Weights of a small mixture-of-experts language model, trained from scratch on English Wikipedia: a variant of SOAP for the experts.
Below are experts of layer 2 (counted from 0) of a mixture-of-experts language model. Rows are named router (the router's row for the expert), up (a neuron's input weights, with its number) and show model dimensions 0-127. Each number is 128 + 24 x the weight over its row's rms, rounded and kept within 0 to 255. Numbers have three digits each.
Before each expert's rows: a language model's description of what the expert responds to; "gets" lists some tokens that make up at least twice as much of what it gets as of all text. This comes from a sample of Wikipedia text that the model never trained on. Tokens count by the router's weight.

# expert 49
Description: The words term, part, was, it, that in career prose, like six-year term, took part, plus football squad and league tables.
gets: " was", " that", " term", ".", " part", " it"
router:152129148157115142130096129144120134174123146121105138099067120134139122111070096120159116120123128153164145106145097080156136150135136132127124117082169111137170132119091182172122152170128113104125148140133138137136148116115155134127160116145130133126132129167143143081112104090133165106114125107109161149104113157150152131165130185112124147103100093130115125153141154153154165076137
up1:121174168103127097145139075121133108073102118122126095125160100138067135126159155127105120130138124123094097141122122112114123168111100113115138118124123154098147117116171087151112067133145102134139159106097114154102131117088159142125166121123126114094145153157113106145094153168147122145159124132127149159134130111142131132117145112120133105119125136098161109068115131136149147125151
up2:103081155104136140135162109061159095082088142161103161090135117138159140099159131102141187150094096143107135146091136170158124114135093131116120125119171084117131123148148125133161082135147180136124126170149125128135151085126087140116109123133127160142137093138139121132109114100100154120127101094138113125127132120176182049144107121133125165144169161096115139108135117106117136171124
up3:152137125119165143130146144111143124117123128150134115142150134126162136091130121098162111152131129156139120090099096106099117108132138082116102174128196143102108124172115139115124155105114115069146151126128108147166146043102141149107144165140120143132105123135109172149091098129142168096108099104100088116129160135096130067129138142081105114139134102125159131094160182087110123123113
up4:108111141129139082085142120138160119142150139155118134131143106143122174103110103085135133113118135101144125150148155084194113123142129150107113124120151163134132084113096143121117129135137133115124162121143106125150116117112097145109125154144180152132119122139108163164133137134106178130130086125118116121128131127121129086049089143123134111110128157066148122179127158106117130159158
up5:146142134157123125133149125129090133083128086139147127171101091106152095173134112166089116135124131138135143150146135063126151124130118140163114116122144146115150134111101165075099148098112152143170111127136153116090104141095132149148224113099110153145102150143101120095118127115099139136148104147153127136129120108118140135124158154131111094105132101119125138118184120120133112115128
up6:123148113150109102094116126130099109143123148160138166100106155152136107084164148108117105117110180162085170134156157153167114050109106107094123130112159147121130145162154135139180150121164156168107124126119126072149126082094090156125184156117115099106116108133130102118118128091140114130138157143146111121123151096127120113124122190138059142115140145105140092148172078146126118096114
up7:163149103113162144171104138103112139143107095111105113139150129076161081150087119157140124078104112126144112147123098081111125130126095067127117188111148177118137107140087145109114151102155112125139141129114109137150110154129154121172156110120120122112096132120106123137108156156148094113154137126129118114184139126119140121138137123095173138111090090110107143155125156146151131116134
up8:148107154103140137076139073143128147145143129157157127147132144132122156114142145122179188156096105069134147147172138169164105113145154172116120086150145134102145179141112152137104138133142122158171116156091135151154133125101139106119104167143121097123129126135107084094113098139098156172119158083154114136124123119114110110145157086157187131110171121097131143151116150124123122136131
up9:119143136134125169090134177147135135114113108088124166127126110130123135163146136092162171145117136111081117141107128117104121109199132160080128190133162146119184078149123112142140102088085099080153122102126151148107148111120138131135094099133112161096140111131114122118116101135134131130144118141146142139114159171110156117131140135134142130140142098106173112128135149150113126119110
up10:122113118103127099135159131132171101133171108123098127129112174090154136119164080185156103126091144130127111123172128143164122115082124087139131108128133146135109142151145150110134110059082109121146085140180098119169102099113176098149131144136129119118151139129114108120168090141118148114126143099123115137137148172132114098112142163141107141184098131132159124126113127135132114126135
up11:166102095115106142125140135105156121099153108086145140213142130109172085090162090110119120149125117163105144134136086136121145169095091073132157090131113140112112125102108149130112149104113115155131122144140105124150130065165141149139103104090102138113125107119125180132108116134133121145150109162165102104118165100148108112127105124119098098134157161113160156145165080093127131156095
up12:143137165100139100123169150129122118122133124116110103117108144104150121115108128163107126133119143104151110130154129149121165103124116125148178143117128159101083094175125140133139150188136152099090060134128134134108123076115131138096171154149129112125125141114133141143127125114160111109123085092129114078148127129142102133182108178098113134150132118117111155137072138108146082166142
up13:140116101139102158123180109139095104105121141114126128132129111157145131118119117126135094157147171173124134130119116102155153138124137096154141131111137149116148128103112142105091132173126128139157103114112131123159168112132151136129106160159122159136115154148160157134135148107097073132138101135130105144116124109130102155139102109145083136148136132128146145115132161175119123142125
up14:106094109088085108118159110115177108135125115143136169106122137155107135112137151101144175115119119092119154181079121127173148117134103121103105147113133150121146173092120139116097095154153161141108126142114107115135111061128102121105134113145122084136125118117108166119133113156107140159113128120131140113104161101129141151108123161121105183121146104064146110095143126102132129141146
up15:108099090090176126129186139152139108125104130093113137128109110126134145139129173136184171135125136136166102106150147134133167122127120145145129137153134155110155098131137117113122123104134141130124167154133154088147129102084138077141154077168086112103093140111123134091121148130112125157143135111132111126120100120175110115141133085153156151137111116121138150150139148103145127124122
up16:082136153167125156153120135131101112112112104141138168147113129129163120094152149165089101060123162144134144129162124118122147093163163127158093132141118105138130094150110158109133085090139123119153121136124119156137124154129087101132171117116127119104125126085127087114151148136089107164127123125143110119120134154154145153179135076114134117140140125128115125132126159157153124135131
up17:123097116134111139104144139127116143152160130100125050140155093126083126119108142120138094146087156080130131112094100113145144108152097140170123115103157130110140107136174118103090138112149146122081124142163120144118203094109105180143139129113136147137145151141175199152114102119143126114116094097192102138116109129125115152141093145109077094166141140093126146111145140126095128091139
up18:110104092114175112129125101133128176135095114134147097123143142124137111076131130130133142180175129139100113131137108162172130113123122133125125096093155129099136128104114119095089187088172130150120114115127124101148124110156102104160099141158112132098113163132108148122084111134126148143145134129124157102125143103167123092138112159135099142165104106109147128155154110129123086091159
up19:139125135147132127142107126108180122120105154116106093144140133151128137112142149125154142122129125146086131070117114111118154151147118138114129110131145121161129126102119102143157119107143110102181102134153107185099146121105127144154123145124105150107094153145155156091099127139157155145125107163119124102144106104134154110127152167095091137108123123105114115106158178079126149114100
up20:086105114168119124159145143110109099117134093134162208098156145144134130093159134128114139167107093152135095126123165126110129124120162126138083084175106140132117141150120113119154102140107105112159135149075108139111125109133122131159127147091105164119127096099088132152109116135114098120146119127104125159129151169143115120140126091148130119133101115140101120151095111143150108138108
up21:091122136114181129138130138136150098124120107131139205159132162150167120127096148140131153123109128112105143154148146147127112102145136124143105113170117146113119123141125125169135045109166123114148149166086095145131101152127120129151106161134078139104116130106127105128141131114085084143151134091163136138126164134157138098155133146132108082149128146101166141159096164133163103173087
up22:140113110120143159139149081123151119127124158147123185118153120191143114129139118126107077150108140119101125140082137111088122121103143078128152133132160133112117177116135148104093159154167142149135122110090102075152150105079060182067120072121113122138113139110106102147112118127153124158129121131178148126145166099131149134155175133135134126104154142116119109093146122153124134113168
up23:118177113118105137167127158144134125146118135125104137122128114074137140146114137103118140090128150100113125105094129157145112100154125133128168171128133115106138084147191123134137128146124153145098098120122115129164121120084149135148178123161144157127135170100113094139144166122132113110123119101162098094140143113143159128152119179178134137141137098124148141134097143147120099103170
up24:090146120129125127126142133124146116095123090116118091145133109098129128071131150170124178154143146137092141110107124159171203109138102134112125104111110100112150136101154124131158103149118187119103160117138171115134168092117141082084140140112131153122081111138110142129116136136143101171133102102150126091116145118153172130120131106135102122159156135090149132136073103117145124109136
up25:109151128118131157082161139128070117128145115184115148164121120122140111094111166197117132147076110138132157122149132097115151130184150134164121089151114143152142114155163180081158150133117129136125117115100124132136127137096121115150152143127084133131115148102097114155126128160169114128126101110171119085095144116160109146170141137112117124159121137100129121123132144085165146150132
up26:124140135119103108161118113096082135111137098127126138137121125100119097142128161106139138153136078113118136133125141056133097147144141149130133160124156102130166131121164120102175098187160166142082135127101167143122150088101135112120165126124144129118090115122104108124103143107157106152162096095159120094111117105120086138133106132108074149121134176141102127116119110107095139128140
up27:078113135101126147096132135117149096157127138146116141162146125128171148141147113146137086150116103114130098075171103123153142123188142126141105131165127127129150144152172128103139154140142113144110100101108127146166085111086130094153108116131134120083097115115134104113134129093142133114108128096119099110150135167150178112157139141164199106104134086128132089117094140131112113119134
up28:098087149146143085170109126125109139135150129101074112132116099065107104130114138113163103137121130133148123150145145091124139118143113100139113144136097137118121164141167168119115118139144138126068099128111127152138130111141137136117133142103140169092071125113066147141111140137108096107135138078138121101086122120110141161128133113176163124115106136107147159164163117147136162115128
up29:153163128146130110134113110110108096120137149094117140175146144122124108090109109152073131092087113121137101159133118131165120123168111093155151074134127151089150156102149148120151144154134087165140141138136119159141138125151108128063154155125126153158114111129196149089134117134109127168120103105156155129114133103108083151149142102168141133106131121123137119120119122136133116139135
up30:143145107119110150119127108095153161160084124141125137112136121131147142162115089110102137174147119083130131086124152143123133120103125145172144136119153084128129094106148150136145148085147125136082143141115106127117109146149097144142119170115084131130106137134156150106137132134103139126114170102139140162141131108123093148123082106107113129100089157100102118088100131103143152129147
up31:129157114133151152146146134109165160156107149123148153144167151165164110117179103123094116168122109101114131086117107207115128132128115152105117160142151105122129127158110117081138116131131150162130107140095098111141139146098120122090110152129162148123146086147130147154114143134105136143112090109166080124135143073147128111144123109125072124141130137110173121165116155094121101135132
up32:095072124101129094130184144134111115115088132130121114112111112130090143106119173147150129131113122136133109139114149175137182076145124127090130184129144179095162153120117099132191127120174148160145180135116176122128107160121110108101170125135110123091132134114108135108123141123082121171157127126124079133161148127142143132163099184164120158104144086126127136119182121154130121134158
up33:119067131127180105120104145108185105118134125120178076120189149096153122108127126100154148160103147110127087134093092126155095113127094142122162123143115173093148117138154133109127158133105166176125124156115105143117136117099155156150120135110163145131111107091146146118119168178112117116123121147127095134145125139125117105144131109175125141105157130102119165156135185130135134159174
up34:148142107100127091129168155122129156149149103139161201113127084150123117087167112151127162076049134142134101124139134099119179130149105153176126128150115110139159143116181124113075110154098108143095116133153115182117096099124139107150168105122111132144127159098124130106121115120099099109141141118176108131074122136115084165111148105141120133110154152126109120147120109103143103151118

# expert 6
Description: Opening parentheses before years or notes in song, album and cast lists, e.g. "Song" (1985); also name starts like Mont, Press, Herald.
gets: " (", " Mc", " Mont", " \"", " ag", " Press"
router:154130180152147092096101172121030147151140118130112141130101139102160109112152100122155132157125154094173111121136147107118161128113142128093128128073118142144137136180144168155151149142133134126102109119097110142131135129140102151112115141164126082137146097199153132118156146114126129114106092114086157099124131116132152140150158097163145117101122110163141153161102073135141160154114
up0:086118113158102154143138146122134076110117138122137116109150123139122135124101135117118128153149113147137142130134133171129129153125151124118149146141158145139133113116139090104139070109124059122146121159156130123130120142162157131135181141059118182113083143140110117112115135131134118122138145134071091125162149142127166137128130138146084107090078130156162119121132143166151135095127
up1:143141077118096159103108143122172151141143140117081120087124155137111114112123138130137101112134096114122163120129117099094098099105108099139118143139121137130162103161131103143122089087140128109150152148139147085148125097108143094122115093121123153126109123110139148141116146144100131137076151135172124124125103099132137153127109162076142152114076137092121113113124150134123133117148
up2:140111109107130140136153130137143124101140124154127124126135136128142134157079084175130137143099103108121130119164189148103080093139112113170136141135110143119132080139134136116126178114099079082125173163145140109115126108082152101128129121155109138134144135095160146099136138133154116121168109133129127137085196146139137121151122163128116121114127109146064092119130167123142131146115
up3:116173135130089153124129164131105124145127106115104097119136133118111127168110133098107122106130125121103130098132099138115116128165126138103186187143116107129126066108181087138147158134125108122115100102082145139131128102068171094142144157109123164117152139103092126143116143111098120109129162115098097110127138138104074114110155164158169116094137143155138122134141166130124113095086
up4:135093105105084135112126140101156182123104168124093127109122125104095158125146109111129143111126114078122172089127098178197068144101099131136115122131134122121138096123141132147103139147141141119117161141162144111136112089118140125111140163116130197125136179158160147133124126122087150118122099112124156147115140125175179115113076152130142134120120152129135134142125149131140129126136
up5:147130069100086140148118153126154167100118076134134127122118153089109106130091139167113129174128171134113120096143156159105099115133115167131093083164104134104110110078124125108107123150119077116153115167162153131152109118132174142136121133120127167098121128129099133146147151100152123091139068116162150146106116130121104120108057109150122127104115148123119129092108160162127139138130
up6:134164159116138100113099116138137075121109119136156131153136097095096120174150120112114128113150137168139113157144136120126139121136128113129132144161134158125145156105146150172087101117126081136174170173124142156122158160135145110109136097082126149111134132108118096074113061146148106168154136155177133143164127139137123161114154137129068122169197154105131145122158139163149133101122
up7:135168081119103126113144146151173118083142164165131153095119086121110157110123116134113109125133126141108138185133095151152121116117145152115089156124146134120136125118177100135089059098107128133145132136142154138121102099143113129088152108118131150109101141116077120162117120157140132168133128137139115127144157122145131081114149163132137061144139181118105130127092151148175125107137
up8:159114134111170116169163097087143118158145106152178101127148139162161147141099140139088130094126094153118139137126142120149097113119124126146140132140131123087105093122098147139171150111155080110148107113128118136124160097117155121114154085118114120122120134074149133117135132119156121146110155111129127090161136114115081136160172135102129142128087119094096083079137156139138104090132
up9:119163061139127120124120127094144085131100125185152110140136116128081123121150097106109109112153174133105109098117150134116100186087125145138163137138161128111096072135118089141148079123151112107109149101119167161163104118122148127181140138100124124128094151146101141140106116121137154127116124101138079120120145085099102096151128145132102102129110135173114164144134086129120076100142
up10:105141145109093126109116126115141113127120144130115047155133144095153170123157111090114126130112139156131109079109082125158142111145105142173080144137141160119141090119153086104106135144133119116117132153138114144139148130094126137151143147067140192143114110088116126131082122130160141111115139096154112132152162144127109134151150180170095145139105133104113146112107162138070118117109
up11:139110138104096126114118130088113164145116140099139109113093163138095123098137143132104150124120128151150132076142100139132153103113108152148116112099095114111083121132167143161149158147087114135078145154109174136104091114101133092159129170061141155125116125122137186092095140169106097132147120110110126121120165122130156137130085174125114133119091135092134135139130126143119130118164
up12:144131089133138145120112111124165076121115135129109180074102125105113137130086172084141149112132132135096154120115134127134164094152108110168123114155121129141117124133162141165170121127142170145109115177086121105153119102165160113129159129113118131071114155116180086103082145106098130139150142098148117116117143138127106082125113108090152135110186122120111136137111143121122104136181
up13:140140114114110090178145120143151146141123139126103107115083102138128072140114137140120116113138155111114097154081169128132134114157115114130112118132141140135133158121144111119120114104097140133136178132113150112146168169164155118094111174139111150109133132123120137152142102149111145178120106085164134112149124115155139137156090101145089079162140121146117126124105155104136119127127
up14:100123130145157137171151112149113127151137116133202109128110137120125147083114132136078123098090077124135113139115154133122102142130145125065169122138115114122149140128132165187112162123129177123132089148133155174100128137095116116116127126148121161117105137128178070119138142134095106125152100104121070133177150140119090099141133106102141131117147094101147093123162144156094129185170
up15:137135184152130114102125118119103122131094107172145099099133126116145142117153112174109109166139072120137137124146130103167093103146130129079125097149138091139147144106144157179121204092124055119156134159137160113153162093122147095084133159107093114096136126118118130113112120101139075112057094133113144119108147155155115092135090094116140120135112134145089119106165156145135123121103
up16:070130108134170096092129144134149128121122142105071121152112101094086090128110140108143127124159162100140108198129189181170120127140125151120143144126107128114136133124104104131143092142114128172111158083121172146137132144105140134133103130152143093106114111143120126103119144134120149134137169118082128141147142142142111115140129122147097101154134160120179139123149131125156145134151
up17:146132139140170115106152114084128109111126116122134158124166142122146137129168110134134137127118123080114104142101087133105085120129112136099132175130145114123141157118167143192163122116154079099206108116154132136150146133097130189108116136170116126124087149140099174172150100127125100166129081142091143151147124118142139075149158110102132128097132115090170086113128110144141122128119
up18:152124092159098097103143116127119159111130165137104161130133120132109153101130174122110120162128134145114171089100138141179107127139116136115117199106161176135105127116128145162148068131139144100146155135127150121138138138136137073119135112185132147092153163146098120139119135100124130126114078105189143113135148117116146088164084131111087119131116159117144141119122176104125125127170
up19:133151127152150116123121171121125173163095134135106141106129106084164109104142097152174147153115123074119092131118156163112162100130107095098100132103121101089155110130162136135147128092136088135126141073106153111151181096102145126130128140131112140129141158139129155097127115138124112140069073101109117105119163097140121116145157119150131102040154143156140153122118086146140135101159
up20:086114168172158157115131125146119145126094139127147169113144124072085119140127144137098108181128110122115175101117164108118139122152122137091078093109174126128093111138147159147099121155113087137189131159096130130091107094167105129136168117145128126119122120131139105146099112147146118111156126137144150087153121143127193137154122181108112158149143130126124174147129126176140154129189
up21:164128113069061109147141122125147148152096092109141105131151116135135150149116112106128121113099126111128150104133110068085146120117119145164079159147121099137126100116123133108145129135122107136114092141123104095130139118190163114186143100119127163142098138115146185117129132149119101093148207099133119130131140140115144124143089158122167132132124082109100119122078161124084127095132
up22:133143096169145067183106097133151143127118129159124119151145127129118091081138119144152091122139121112111098128119090140135103179127134110095091138131123123109128173127155117105138095138082128180099158124114111088150139158132136120129129112140125146138124116079104108127128104107176125123173127116183131107101114144128114120101100164121117178157130097164068153131141168151116101094120
up23:124172109102110145110149121138146114155136168126135118119145089146114110150196101121107157167165138132123142093109160161121097106123103107151119134134194131143120111143146090119116130139083102117155160140152098085106135130152115129119137123116118128144174146116118115178143092143141080110142092081153084128127123137149184087165130189125091129147140162112147141120127153109130123147123
up24:086138132142172115174129143137126131138102125140112099152167094080151153165128162157140151096142123080117111131106143141128118105136139125118174186106145102132136089098102108130163136121078099107132143147086151142127172133121137120146123136111124139128125136118108090125130121159104140115108140168118156127121132078122096080118189114158154133117138111069062141103190157120149159140157
up25:138140165130159125089154142122133117150137125107138136098123089134132153136125090094155101131127153148138155142123166137141125154061111133128120092156119128076138105103115103079082112102097136136114129133163112113133156130117109119083123117112117122145140144121114163086121079125149129106099113106182096137133123094125177107126111146097123142152106146086154117112109109159117128135097
up26:117148143121170138086130159120110122156147117095092120074122106152136158154119108128149203097131143113117187142115074150154104150095165070153087130114161121111140152140127127139162144098157100131160128108135142155116129172102155124151136152152142182087104160091143126093124074158110135119121110103108133109166136106159102096177160114131146121101139168135184155132139158087130143108101
up27:104095109146128099144153098092109132132141106141122114159116103069139203151141155135131149128136141088126093118132136152162131103143119098155119126127113129125145112134117148086102131125117074128114145159097137106137158103123177089098108068146111148119126142096158124107103092153139123154140098079168171123145120101140122141123165114123158189119157177143109167113143123135108156112142
up28:133132126109156104171122070149146138147140129114128124112126097143111134107095126157131142122099125139109143081084157169164093104120127155090100157160107124121153106116145134109147125126157111156093162137179181102104100138101167096117132123162143111108139159111141118139150165153134138190184158141164121131163138102142126094150127174149161109127115109102110122100116133164129096128172
up29:154103125175141084077123120117130140107149161163143131096174098103093186075111164109120169105110134154100139105130093143089142095079133131120118156158094093121096168131134143125141168118102092131119173099116135119102147147150123133077118132132124115104138127133079075148112166138143114144097137088164141099104159116129155160158148069119080150131170150128139111109131134109153124113141
up30:123126118105113070151138144102102118093155106152123079123115108123087078146122107136101113186089139145137131067139131119100131118132140140169155139129132104119193119139083100123139114132094089144141119112136113122183078099127142086158147134106122140124159157120117181064128122142175125116122134123130112101145118112100123161145134122135097101099103146118138102116131100131148110117119
up31:124127056095111124139115132123142114145110128157126071156140118117068126150103113126133101119143117114137147122133112103113090112091112117145102146128118132107077106101114120164134129136100109117092152133108146097145117106105128109154139089113144160136126149111114102137105127174117120126106108120129105106172141134113106124145088149113174154147100169136151090107117193138127113103139
up32:081088153137133115173145126120118131110084091128114110138118180105131122150198104141127125136115102125111121078139161146134127108175138142162118154152112106169137136125147119149111134131104093136134090114123142143143119148106123102147157162128099151126116119109097132181151144122163090119152145147100162117107145125129142141156094114130098112111134161129094123125130138138120132083114
up33:111141100161106150159138103128139134117139116133122107132152071117150105093119134195131131137132155113121169133136109142136142125111110145098103118115101096106110170099117147162111135127138081183135142149114144096126100105111107147112140131155145094106102092128104161167118132105136142157158061125140169144136163090137159152120114146104111162105084141140166177139134129122150108102105

# expert 15
Description: Words in album and single articles and tracklists: released, written, sold, hit, label, Billboard, R&B, chart names, durations.
gets: " released", ":", " single", " on", " |\n", " Released"
router:138148132180119144165095130133122150148188146153167140145087165142132101120131093135106109131116108128097120103136150143133159087147124165126120060158101130158124133167166184103137122143164095180130139122131150151162113119162135090126109141155099086149147109181097145149141133160164118099119123124143155141137130105149165116122092117120161174165116128111122109172139095097146138106148
up1:150164146106113110111129125101139116103143118119110094153083097134142114157126166129155150145114152124096143172105133149144136162152139143123160143105117106097153129065146108152160133127094114097134130202102158069160108157101100086122144078146083138109135132088114106149068165148101119189134102085174145141136166096101101108134138155139111109102096141102147142144130106134149103139135
up2:128138106139185148141156099097115132118137114102112115134160153132142123143111103144141187151098147134160124147124112120171159106150115100155184137103164172128142120100100137127113147106157178121111110129120133130086156108154147098140102126138106139137132100113123127075125130158120180132136191094119099109160136134114144155140117133179148106154114130113117116102119128135109138139155
up3:126141131102159135132111142115127138125106115125155124137149105136145174118128130093102169115129145151079154120094144105138162146142168133167127147178124143117139111091123103116139130154091135141104128116140115089122159111140133079117109103089112137116131114130172137117136104122086140105136086135176144164169165108068145117089122131088117085111203177136105170134128141152122108143131
up4:109142155105161107082126105145129115120138127126136138098134142091121160120113135147175118118152146093165128170144125106127140173118103152139188159113135120118152116071187124154091140125099122066125113178149174118109122118098157131167153130089129139124086103124170158089120140141107137130145094157119080148149133115135119113085131152154134157087129096063123156124143138158132118155092
up5:097095141110129121117127066118127128147128141145150125174147134131137127124102106096124126103107128124118108148140071070156134112159119122169130145148140158103103110146126101142107136181116079146087118113106168138112132111156130098103150125128100145117107101163086098106091105124125138108146108080101119133089113075102153130104090150151113108111114124117147121115098105131131145132131
up6:114112104123131172157172127140134141138148110133102091157143124091091120167122124121116167117139118146087143103087130122123145131120119150098173139126125159111120161143146127112132117139162084206160140124173109093098098083120154143147127139109136152124098125116084141100146082168143114123130073129081136133153134105126150122143142147135138105115132118102152166107099142093131117102121
up7:088064127125112134158126128113102091125094127100155133169147124144135084149180129126101113184131140137095098138177122120157100109152134094124141120147193137138133109141156118139114125118105128116115116114115137167123099133159106141132158142130101139115130101148110113100098149085118136136143133129108127107141111120143124099142145136154127129138127109117152149144148160180129122147142
up8:132124125084156117124130177139147108091134082100102165118090118149116166156083171147108156115083147146134101147138158128117103119107081149120122120191101117130117125100117062125143151095114131096119116163135140111146104113117135144095115078130120127139151126105146102104120104105123120143114157125126103140156140147159101124107144114144133113090098129107147144146138110106157117130147
up9:108137152144136100147135152120149130129140116096161134137110099090136134125098142143172156153115138108090119149146113124123167160156137116120151145172132139139124168110096047124137128151159132127084148154087147168134145101110124119160127152133136145090079111154103127124133137118109114172144108118149146141114105114110139139120127119162067112096101108143181162130103103138134145108165
up10:107150143093121110118137155083166119123111171116091116149127097123095169138146124142093153110085146176105127130142138158149081132117104142097106125103134108122186131103143100130117147080124150103137172090155148139114157086103124135102098164126161130118116142135130114106167120104107124154135087143145147121100132108167136124111113130107063121156114175126160133132129112141129075115131
up11:119125105108123135140117165135104106100144096122107156161090107130137110106093189106162118105114097142131099143149140160136134145130154089124124099186122100100132107129127096112114148122119147134118101152046138139101109110156134132157141075131144131131172120098146116115122134112161122125098131149136106119128126097136114102128165114146213143122078083118167104130132145141109102159111
up12:138083087163149102110118164138106129077113108118114157143110107118145097120089170152147160178126139174156109135104115139148112133074107142177122126119127171120136122158145113132122121103078118097135146176181123116148140123142132084150148128116128143122141144120141116157157152137139134139146174125178114146167124100122112197101149171137116138160170147115132116178133131120137125179117
up13:156119153125160156141110126136124117141105131147118126180110112151147095067171148111084107124134160166135143106107121087067135112130116145116126112128118150118133157125118143104182157100109131124096139143112112076142123176119125104111117140102120146124117153120184073140143127151119094133126124146146121095158115112151131114110152137181113146101132114126118172123135124115148107108187
up14:124130160129145127129146111111081112139139169154070119140132144170139108131139148167080148151106117147120158126089096136187128152131132119119157075171074137126149137105179161132122152108107117106117102147160100117165146130138139079083116113088141135156143152105146110103093137130098138128133050145122107071146134097144119141143120125129127094115090074130167140133148109140150111109114
up15:159165084125125146165141169080131101139102093117116089123149136150119074120114139112132079217122131097162087139138122162116111109109141106154118114154139111108121136143140117120169130136126116152131142191073115151145158127107125160176123120133085105133127124131108125125107154115119101095108142114109121174139122110115131120114167153166099142120125131126212113098147139108088141190126
up16:195125140143154151143105103135106127133107135082140107123177135151132175127115149098146141105109140123125147139127129074144159164129151151120096152096106164134116114136146158119117076091129104116130148148156124132113109108104142141173115145137153139180105095114100155122080107116091102131134116090146097126108106096110135101132092101140124107134133144108095133113120164132159131128177
up17:145118100111136128110150079115127087114125120112125081126138112144164153093151131095129124159133153124103099142137075160126106138097168083159163120166109143116130116107112146151151119128104153138135113117118165092120103141130117095116149136139118137132125152125151086140084093108124094141146101091144103152100128107123111170162183148197115069122112131107119132114138138142124090115134
up18:182151132136125129141118181124114122127118117110153098129118145097109155118161106160170175155143157094122160137107138132189136109122125146150147135161150117139144055106113098123137160120131123048090102147132136163132152097108133128098148117146107127079123156133085134133133100139115126135136098133133138116132098186189130129128130130163098144132119167137123125124127108139127130115118
up19:132123156115147068119136116157123110124135136103079146152112131117126104123133127115087105106125165141093126134147134113156101137159108112160154102092127086112162145130160123137086121125109138118138127065158113158094138135088144123132150145112143133098140105149106139087121108098124139138129096166163138117127121079155159103156130143105086092128168126130134111106153112122125103140092
up20:100136135098111122113111124122131141147114148107151106172112125106150122141124141099114095117139161113111105127170127160128115103132129125121166108118174142115125134147156125113147129120172132088131065150124152167165155113112159125111113136142124120101138118147138124096118168110126091133154123173103112114126102104137091132121119101117102144137112142115178113128082137129152156114188
up21:142098135091184156123151134087139122134153074101145134171165158121141117085160128126167129125140138129094118177087123064134175147113141136131149118184088125118156141142136144091125138148119113162133088153089128112097131126124151111112148095110128136146068107125144149143119128149139137132130122136135153117146118114120123156143162122110135117166134159143117095194133145143119090182164
up22:128162123146118140117141097152115145114098173167078122098129149122102155090115119094141124166130118228092149126159152135150109163164150100136129152143122154131138149125137138122110132163113120128123144100139162152112139132144130114100128122119126140099098103116131144141108132137142173125136122070082112101111138109111076096122138127141120134105145139117164100118106129141151138165138
up23:143109170127118129104136137143157138165134130106116091151109128112105085137194133133127168141169109141136144126121107123168138167132108148119164135158083137109132107130134164122111150170124154154108141115103148124109179095135160105097134190148126135137143188133118093113099104155098113168146082125134123135083127092134113147089144134160173101182078136127139092144109127106111123105163
up24:143159136133145138121096145110134109138105141143175144096172139123108098135157138122173113136146118151136145104097140170087125098113132156106117162120124126126095117135173095167133125109112097125031111099110098125122129114118168133133138162112112162125138121145071125142127144093153138120127123065121126123116148153113141100137144179115142118119186137110145140120117145120122146167134
up25:128100160128157119107125132137134095114117122174154128095121106162099109131139144121096125167180134136114139180104073099143150174134156152145107133107090138127149106108176123134158143109106110144137137125100120120094108167151146131100147129114140133145153077133082135118095141117110104146141125133134127085134141127141119122070150096123151122125085126122162144095150163199124164105138
up26:159137096124184122127111163116149140144105117127136152086145141134092130132118121092097145082084113126106101141116144123140113151127153121137135135140146169128142112110151117111179135108134108122111184147139120161118113119120115117115107158162124154118167124091110091152145138133134160114125147140145121140124121085157141110139133117175136161139101139127112113104159153072142161135132
up27:141135151156136110143173147112169130123101136148124121179150156142133124109121102105178124119102119118152154090131129142117150109133080104140180139114110143119138113127146075150114117124116095143137103181115114131127093148125175122119149136096108171115127109103124156112053171094103116136117148126125066131105149114128146132126123112156091106124148158111138137125140159132123140146144
up28:131106065126130137137124092123093122155153130178141139137100098141119127115141129116130119154093114137101102125127132116115155063132133144112118148085091142108125121091128118104124171132074141101143109101123116129122077138106101135160143130107090121135091150124132155091131125136092148108098150147133121153156172139101128151082131145115195157088113113098095079114187123152121138127129
up29:130143141065143151126138131115086128154131125137123072121116081154153104103110190130173158145127155134139125124096125127132170101145085072100117131129127149121155142067131079180107121105093129077099115120134104089104113121129114133124143130111140141134143145120146107155128109143078125100132090130193116118112163148146112143150115183120151115080100205102126119106112099142128108148115
up30:108116128105164146141152113149166123146099074107172112182140124117103121115128133121130127178159159119121131157118147154118179091134162158150158140145134117128127147123124107073142147178125104161125124106093098140148110118138132121106131132112115125134108121124138126125111143184105057127133077097178135161115121144121144135121138100153148109134146167114128162140095134147132123125135
up31:068107107144156150126204117114162115153101134145144106162114125105114127115162113142130095087156127136139135159184115148144146161113131155134122086109118094092147093119139077182127117134107122180124150118092164134092106166134125113134183127116133149148127140089112115093107151127117128168148138147147145130132183127130121125107151113148136159124127142128164154108083146123126087111117
up32:122141135118138141098169165126148121104109101104098061117144102177146149158145100158126126137134146100119100113135125125117173155137136134157147128095175127099133113115137119108159113106145128119163154126149136148092122117119173155161112125104103156093064125104147137120141096130113127146119075122082120148124169106128154136160128125145074114135132127123147170105114150132120147179134
up33:151144111092178177068140165136133147113121108107137137140149126124153079130131137117165081141127116095127159125097139172189128103171112084095119118155154180148150093112111159141112149131121137115108120119134141117109130084155130136111158094127119125163095090121141202135130149112141090136163091082127163115081139111117133128114116124118114112143123149129125154147134164132122155132141
up34:143121135113126136132095069143124145139087104143189154144188135116131161146169115131097138092129156110125133105096160133119137125114127132147094174145129108131132147139126152107085110137136080114111125115134110089140132122119182122159152158101136132137123158122126130121134102121123164152164158095118091131117097125136128122115099089101119075112140170113095167095134152105160153128109